python train.py --n_layer=10 --d_model=128 --n_experts=80 --experts_per_token=2 --d_expert=32 --d_shared_expert=64 --activation="swiglu" --moe_layers=[0, 1, 2, 3, 4, 5, 6, 7, 8, 9] --router_score="softmax" --normalize_top_k=false --routed_scale=1.0 --balance_loss=0.0132 --balance_bias=false --router_cosine_scale=10.0 --init_std_router=0.0236 --lr_router=0.000488 --n_head=3 --n_kv_head=1 --head_dim=32 --vocab_size=8192 --norm="rmsnorm" --norm_place="pre" --norm_eps=1e-05 --positions="rope" --rope_base=10000.0 --rope_fraction=1.0 --qk_norm=true --attn_scale=0.177 --tie_embeddings=false --parallel_block=false --init="trunc" --init_std_qkv=0.0462 --init_std_o=0.0573 --init_std_up=0.0661 --init_std_down=0.0661 --optimizer="soap_variant" --lr=0.01 --weight_decay=0.0 --lr_head=0.0101 --warmup_steps=55 --schedule="wsd" --decay_fraction=1.0 --decay_shape="linear" --final_lr_fraction=0.1 --batch_tokens=65536 --seq_len=256 --doc_mask=true --train_tokens=397800000 --steps=6070 --dataset="wikipedia_en"
Below are experts of layer 2 (counted from 0) of a mixture-of-experts language model. Rows are named router (the router's row for the expert), gate (a neuron's input weights, with its number), up (a neuron's input weights, with its number) and show model dimensions 0-127. Each number is 200 + 20 x the weight over its row's rms, rounded and kept within 0 to 999.
After each expert's rows: a language model's description of what the expert responds to. This comes from a sample of Wikipedia text that the model never trained on.

# expert 29
router,229,181,192,181,194,206,194,193,210,212,198,209,232,200,207,174,202,192,195,194,259,225,207,201,199,202,191,187,192,224,200,187,198,219,175,204,212,206,201,234,164,179,173,166,205,175,223,193,224,178,196,222,197,172,209,216,135,200,191,190,182,212,211,231,219,237,203,182,182,208,156,187,168,231,173,211,202,214,208,190,197,185,199,201,197,170,228,215,204,198,222,233,216,206,216,204,168,205,163,225,195,222,204,210,185,209,226,191,183,208,201,204,164,181,178,214,181,188,190,249,198,245,197,224,215,206,189,179
gate3,224,198,214,210,220,195,184,203,215,219,188,168,229,202,232,182,223,195,245,219,178,194,176,196,215,190,175,196,185,177,200,226,210,188,219,187,175,167,172,192,190,184,228,190,205,174,214,158,181,180,209,184,199,192,226,200,182,204,163,195,171,242,213,205,194,205,231,174,249,212,205,183,257,192,166,206,170,182,205,208,203,195,184,178,196,173,239,204,197,172,213,221,181,184,202,215,191,196,198,190,184,224,187,220,180,179,189,212,152,191,222,177,202,215,206,238,198,190,192,186,188,200,208,210,213,191,177,227
up3,195,190,211,214,214,211,229,193,171,203,210,222,216,215,213,196,210,205,170,160,201,196,189,223,186,195,162,204,223,203,251,187,183,189,195,192,226,250,167,155,222,211,198,182,221,228,208,181,206,207,201,198,202,178,187,219,225,194,215,201,221,197,228,182,175,148,185,173,166,179,194,189,220,196,212,176,210,175,210,183,187,219,202,203,215,196,223,203,175,203,159,223,190,204,205,219,180,179,202,225,175,169,228,156,226,198,174,217,182,208,168,220,200,182,200,219,172,187,187,195,173,186,178,198,195,207,175,214
It responds to: Latin-style noun endings. Word-final pieces like um, ium, us, ot inside Latin taxon names and technical words, such as Syzygium, continuum, quantum, Vitruvius; also nouns like process, material.

# expert 31
router,201,193,236,216,191,239,176,195,184,217,192,200,208,204,228,193,190,194,164,195,175,235,245,188,197,230,197,210,179,184,184,147,219,205,191,212,209,225,198,214,190,203,219,207,169,185,203,201,211,176,145,212,208,199,224,184,201,207,184,225,213,198,162,188,205,183,227,196,183,200,197,207,237,244,188,187,191,205,241,198,187,214,231,239,203,202,216,192,185,182,164,223,184,202,196,202,209,189,195,204,230,230,222,149,212,181,196,192,193,187,178,198,215,190,192,171,208,248,208,192,188,201,190,166,190,208,215,188
gate0,200,199,166,194,200,226,216,200,233,230,216,167,216,181,180,191,196,223,177,201,150,215,189,217,215,215,196,223,194,193,183,192,219,220,219,205,175,173,218,216,180,205,226,162,207,166,198,202,246,232,183,197,222,224,193,196,189,154,182,219,198,182,168,186,196,184,203,213,202,189,194,166,192,220,193,169,194,216,201,194,213,173,206,157,174,217,176,203,187,197,219,223,167,214,168,202,190,166,190,218,213,184,182,237,199,222,187,206,177,219,177,196,197,185,191,218,233,212,200,187,216,219,193,255,190,186,201,192
up0,228,167,197,188,214,213,200,190,192,194,209,210,170,222,220,201,217,185,203,180,196,220,180,226,212,213,184,211,182,192,238,193,196,223,208,188,216,245,186,203,219,192,146,219,167,194,177,219,174,178,174,202,195,239,180,175,214,206,191,223,189,182,234,190,172,189,164,208,177,202,214,203,237,218,229,232,201,189,222,185,173,182,189,150,190,206,226,214,217,193,175,204,188,201,232,180,202,230,218,182,172,206,215,221,178,241,186,181,197,199,206,194,230,183,166,220,188,183,197,172,191,199,193,174,193,203,177,205
It responds to: G/ag pieces and capital stems. Pieces with g like ag, ig, ug, eg, and capitalized stems like Sc, Ed, Ad, as in DiM-ag-gio, colle-ag-ues, E-ug-enics.

# expert 61
router,175,183,201,251,239,196,171,204,166,197,214,197,197,217,230,200,201,212,208,179,176,153,186,180,216,199,192,167,203,180,181,185,190,189,176,150,225,191,229,201,172,216,207,207,189,193,195,164,191,205,185,207,216,226,205,203,195,202,207,192,232,201,178,229,200,186,237,199,172,195,189,185,239,221,197,204,213,210,184,189,235,180,218,207,199,245,195,199,154,178,205,202,216,214,184,186,220,181,194,184,249,171,205,221,194,203,220,220,193,191,213,216,222,188,212,194,151,201,207,234,186,228,199,199,202,186,182,205
gate0,188,157,196,165,194,183,209,229,179,182,205,192,192,197,218,170,198,225,203,227,198,204,187,209,192,151,182,196,203,210,183,221,249,203,192,186,225,220,196,202,189,209,218,199,205,209,233,181,222,241,183,219,184,204,211,167,223,196,188,206,170,245,178,218,254,228,196,224,211,208,181,174,224,198,193,202,202,206,183,181,246,168,205,183,225,196,175,185,176,179,186,190,195,179,202,244,176,188,183,192,198,199,197,220,188,190,194,181,216,200,214,233,177,222,206,211,175,208,187,216,184,197,210,169,238,206,200,221
up0,197,204,188,188,174,192,223,192,190,190,189,221,216,181,215,206,197,206,196,187,187,222,206,219,235,208,184,198,175,192,208,214,197,201,215,214,222,229,222,199,195,181,235,209,193,248,195,199,179,180,208,173,188,214,202,209,201,219,220,184,233,188,230,205,213,183,196,185,206,211,211,201,213,156,176,247,224,189,203,217,228,209,216,188,228,246,174,196,174,238,185,211,210,214,215,197,194,174,216,204,140,222,177,208,179,183,221,202,174,161,196,243,182,191,197,193,163,195,249,182,176,228,219,194,185,210,204,184
It responds to: War, Air, ough pieces. Words like War, Air, Battle, Church in military and place names, plus pieces like ough, ver, ber in rough, although.

# expert 10
router,180,202,178,212,223,204,177,210,223,184,200,224,183,167,203,181,190,172,217,204,211,213,218,220,195,214,213,198,205,243,200,214,146,173,237,203,168,207,216,207,200,258,203,204,211,197,187,223,175,178,222,175,174,211,198,193,192,201,246,172,152,216,220,192,207,197,214,197,170,198,237,190,224,171,190,203,197,208,201,192,217,183,198,184,162,185,211,184,235,194,205,201,207,177,180,218,197,199,195,193,209,177,212,210,189,221,180,166,211,213,230,201,228,195,200,231,209,193,158,206,183,152,211,189,199,225,208,216
gate0,185,215,231,167,226,225,203,186,208,200,223,184,182,213,190,185,208,166,229,190,210,206,188,194,165,176,231,218,210,217,184,188,180,194,218,166,209,180,235,218,214,232,156,196,229,182,180,211,205,203,195,174,198,221,178,208,200,210,180,210,153,167,210,230,192,215,191,156,227,188,229,239,211,196,210,181,219,203,176,250,201,210,237,181,206,193,195,216,190,198,185,228,219,206,185,169,211,193,218,202,221,177,191,241,222,218,159,209,201,221,205,207,217,179,197,194,215,199,203,221,204,210,221,218,223,208,207,202
up0,190,176,218,197,155,200,199,223,204,209,195,192,214,201,191,206,182,196,215,202,184,173,210,219,129,174,226,225,217,224,180,215,151,273,216,184,231,218,223,212,210,184,212,195,193,198,222,190,179,179,203,178,212,205,168,228,193,216,169,206,185,190,212,227,194,217,159,232,190,201,221,213,177,224,196,189,196,209,176,221,219,182,189,186,213,177,187,230,188,175,217,209,187,189,219,185,234,199,239,174,211,209,172,212,193,197,197,222,182,202,176,191,180,201,191,208,185,203,201,192,189,225,205,217,179,212,190,215
It responds to: -ing suffix. The -ing ending completing a verb or gerund (goalkeeping, matching, supervising), plus whole words like following, building, home, make.

# expert 55
router,164,207,198,179,182,197,204,201,241,194,202,214,189,199,228,205,186,212,210,177,207,169,214,209,243,203,207,167,216,227,188,191,146,207,181,209,193,225,186,210,212,230,207,182,197,204,172,202,224,218,205,233,220,196,196,200,219,196,219,181,195,190,224,202,175,217,181,194,215,219,175,176,228,177,168,200,234,234,168,198,227,165,201,190,209,194,171,196,211,191,205,220,216,173,172,179,191,221,206,196,212,209,200,200,206,232,154,176,228,241,207,200,151,226,187,200,204,197,213,205,185,174,210,203,184,183,246,197
gate0,162,192,197,204,246,225,187,215,225,225,196,214,199,185,197,226,219,243,210,207,203,173,202,186,193,207,195,195,201,214,195,162,175,200,208,163,232,186,208,201,221,223,197,184,220,188,204,204,195,173,183,231,170,208,149,222,241,220,207,197,207,194,197,192,189,211,207,228,163,182,246,233,194,211,200,220,205,207,185,210,234,233,185,199,215,210,193,190,195,177,204,184,207,189,173,221,222,213,201,229,167,206,197,175,224,200,192,187,196,176,186,222,191,167,180,212,202,189,180,189,210,165,228,155,164,186,188,192
up0,189,218,193,207,168,188,212,158,237,224,173,212,188,172,209,226,186,179,203,225,211,223,205,206,193,187,185,220,246,224,147,186,191,176,194,213,180,190,196,229,219,186,189,196,186,164,227,223,185,192,183,181,200,227,242,216,192,202,175,225,196,182,201,166,218,209,173,207,185,209,209,185,212,205,187,194,194,215,184,203,201,177,180,199,146,228,206,187,177,213,206,194,200,219,199,175,248,165,204,210,237,214,189,208,207,208,242,232,196,195,245,199,180,199,201,196,175,212,206,199,174,204,186,193,189,210,220,204
It responds to: Common verbs and time nouns. Frequent past-tense verbs and participles after was, were, he, such as born, had, used, began, said, plus time and years.

# expert 16
router,163,167,215,206,197,184,198,219,226,214,201,219,208,205,229,199,185,183,202,178,176,176,210,198,275,190,196,166,218,212,197,212,167,206,210,214,167,218,200,216,227,224,182,167,193,214,184,230,193,177,177,225,192,221,169,211,213,180,231,182,218,211,229,222,197,201,205,216,208,235,204,198,202,199,214,191,198,229,160,191,215,157,265,184,203,212,214,186,223,176,219,219,220,201,190,201,187,209,188,203,217,204,226,203,200,229,190,169,200,197,211,217,156,201,192,198,172,215,202,189,184,188,202,175,191,212,211,206
gate0,188,167,208,224,203,184,230,195,187,184,180,210,193,180,194,220,227,183,206,208,182,191,237,194,210,179,242,244,216,184,186,222,173,198,182,198,178,216,189,233,198,215,173,182,181,196,235,180,228,203,201,221,187,205,200,183,183,186,196,167,204,205,214,221,206,220,180,179,235,197,177,159,220,216,206,177,197,195,179,223,207,207,176,171,221,196,213,219,191,181,168,194,222,215,210,174,226,178,198,222,195,209,194,204,243,182,217,204,204,217,199,164,218,195,222,155,167,231,222,162,188,238,182,207,209,218,207,195
up0,204,206,206,168,213,196,229,191,222,201,192,228,184,196,219,175,195,184,196,173,216,201,208,215,242,216,199,182,155,186,192,210,185,228,189,190,205,193,188,191,202,201,170,211,205,179,197,210,182,191,222,199,197,147,201,196,211,167,240,189,185,174,230,193,187,210,204,189,197,197,207,200,191,213,223,170,179,170,201,225,170,171,186,216,202,218,209,185,188,215,237,187,191,224,233,181,224,212,170,148,169,189,182,166,202,178,151,235,197,207,218,182,191,189,205,188,180,186,214,235,176,205,214,213,211,215,244,206
It responds to: Past participle -ed. Past participle endings and whole participles after was/is/been, often before by, in, to: truncated, elected, co-founded, known, used.

# expert 18
router,247,229,197,191,192,265,153,226,225,199,199,185,226,181,227,197,195,160,176,222,201,222,212,211,183,169,204,207,177,180,197,186,194,192,170,178,188,210,218,214,172,234,188,232,166,206,229,227,177,160,191,213,193,206,183,210,183,228,170,203,175,207,181,225,223,195,197,191,174,205,245,196,175,216,214,209,201,201,196,200,199,179,207,236,199,205,235,178,194,187,182,180,204,224,205,219,183,228,201,195,206,228,221,186,200,206,182,224,203,193,203,199,204,203,188,209,173,209,215,181,213,209,197,181,229,197,198,162
gate0,195,201,208,190,183,160,156,192,194,213,187,184,214,204,186,197,204,221,232,173,189,191,191,155,216,154,191,227,174,165,179,203,171,173,216,194,233,230,205,213,213,206,217,229,162,196,190,229,168,203,191,186,198,208,178,186,153,228,198,215,234,202,184,209,185,200,191,198,201,186,204,195,176,193,227,207,207,188,201,196,212,220,199,201,227,215,208,211,196,189,194,223,222,171,157,205,170,219,201,163,197,214,212,189,236,188,215,182,204,168,217,188,216,228,169,217,198,161,213,179,189,216,177,157,196,211,193,203
up0,253,206,247,195,184,223,216,210,197,204,201,220,199,203,209,198,207,207,201,190,213,221,227,216,217,219,228,197,236,192,210,229,197,206,209,201,195,194,179,212,221,186,202,196,168,183,216,211,179,215,163,170,181,207,176,188,215,204,155,208,170,174,223,229,187,204,203,217,256,201,231,232,231,206,227,194,214,188,210,211,216,187,205,198,197,194,187,184,180,191,194,175,185,227,214,209,210,214,248,201,207,184,236,220,209,177,181,227,192,213,233,231,189,200,202,219,172,217,188,197,209,208,174,256,178,197,222,217
It responds to: Vowel-consonant fragments. Word-internal pieces like ac, at, it, op, ant after an initial consonant, as in capacity, glacier, Santos, ferociously.

# expert 41
router,263,152,208,213,189,233,176,181,177,211,200,211,180,217,183,195,186,228,210,210,220,254,201,223,171,191,197,206,180,186,202,198,187,176,179,158,193,180,195,211,210,208,194,192,209,178,200,201,191,197,192,213,206,250,212,220,171,243,194,184,208,213,216,206,214,260,217,188,189,178,169,205,228,164,199,186,191,196,235,201,189,201,213,194,190,200,159,217,206,202,200,197,204,204,190,183,198,180,229,219,187,239,208,220,204,233,200,194,189,198,195,217,180,205,224,230,200,222,213,170,190,181,177,195,185,190,212,182
gate0,199,213,234,192,227,203,214,206,184,194,203,218,212,189,208,184,152,184,219,213,195,210,206,200,234,187,178,191,211,185,182,202,183,161,201,183,189,224,217,187,237,148,173,212,206,182,212,202,193,176,161,184,192,209,218,224,165,230,176,233,198,173,179,173,206,208,199,238,151,212,207,190,190,223,182,196,221,173,164,207,183,182,209,210,230,216,182,174,180,182,205,221,177,185,187,202,173,192,233,172,197,195,208,217,187,228,197,198,218,248,200,199,201,192,214,205,185,186,215,181,187,160,190,188,218,197,200,168
up0,212,202,235,218,193,213,156,209,205,170,199,191,189,191,171,185,223,188,181,178,178,228,209,206,217,194,198,173,229,180,173,190,174,223,213,180,179,195,182,211,216,189,157,176,235,222,201,226,177,189,204,219,179,252,198,181,204,167,193,188,210,237,202,183,189,186,248,242,199,178,185,227,201,187,198,226,205,233,209,192,214,219,192,218,212,210,224,194,215,227,187,235,168,237,176,200,222,207,161,195,191,205,185,220,217,197,184,207,217,191,192,213,213,205,201,201,221,205,207,204,178,172,164,199,226,212,194,181
It responds to: Short internal word pieces. Short consonant-heavy pieces inside words after an opening letter, such as ad in sadly, sadness; k, n, ak, iv in names like Livonia, Hejaz.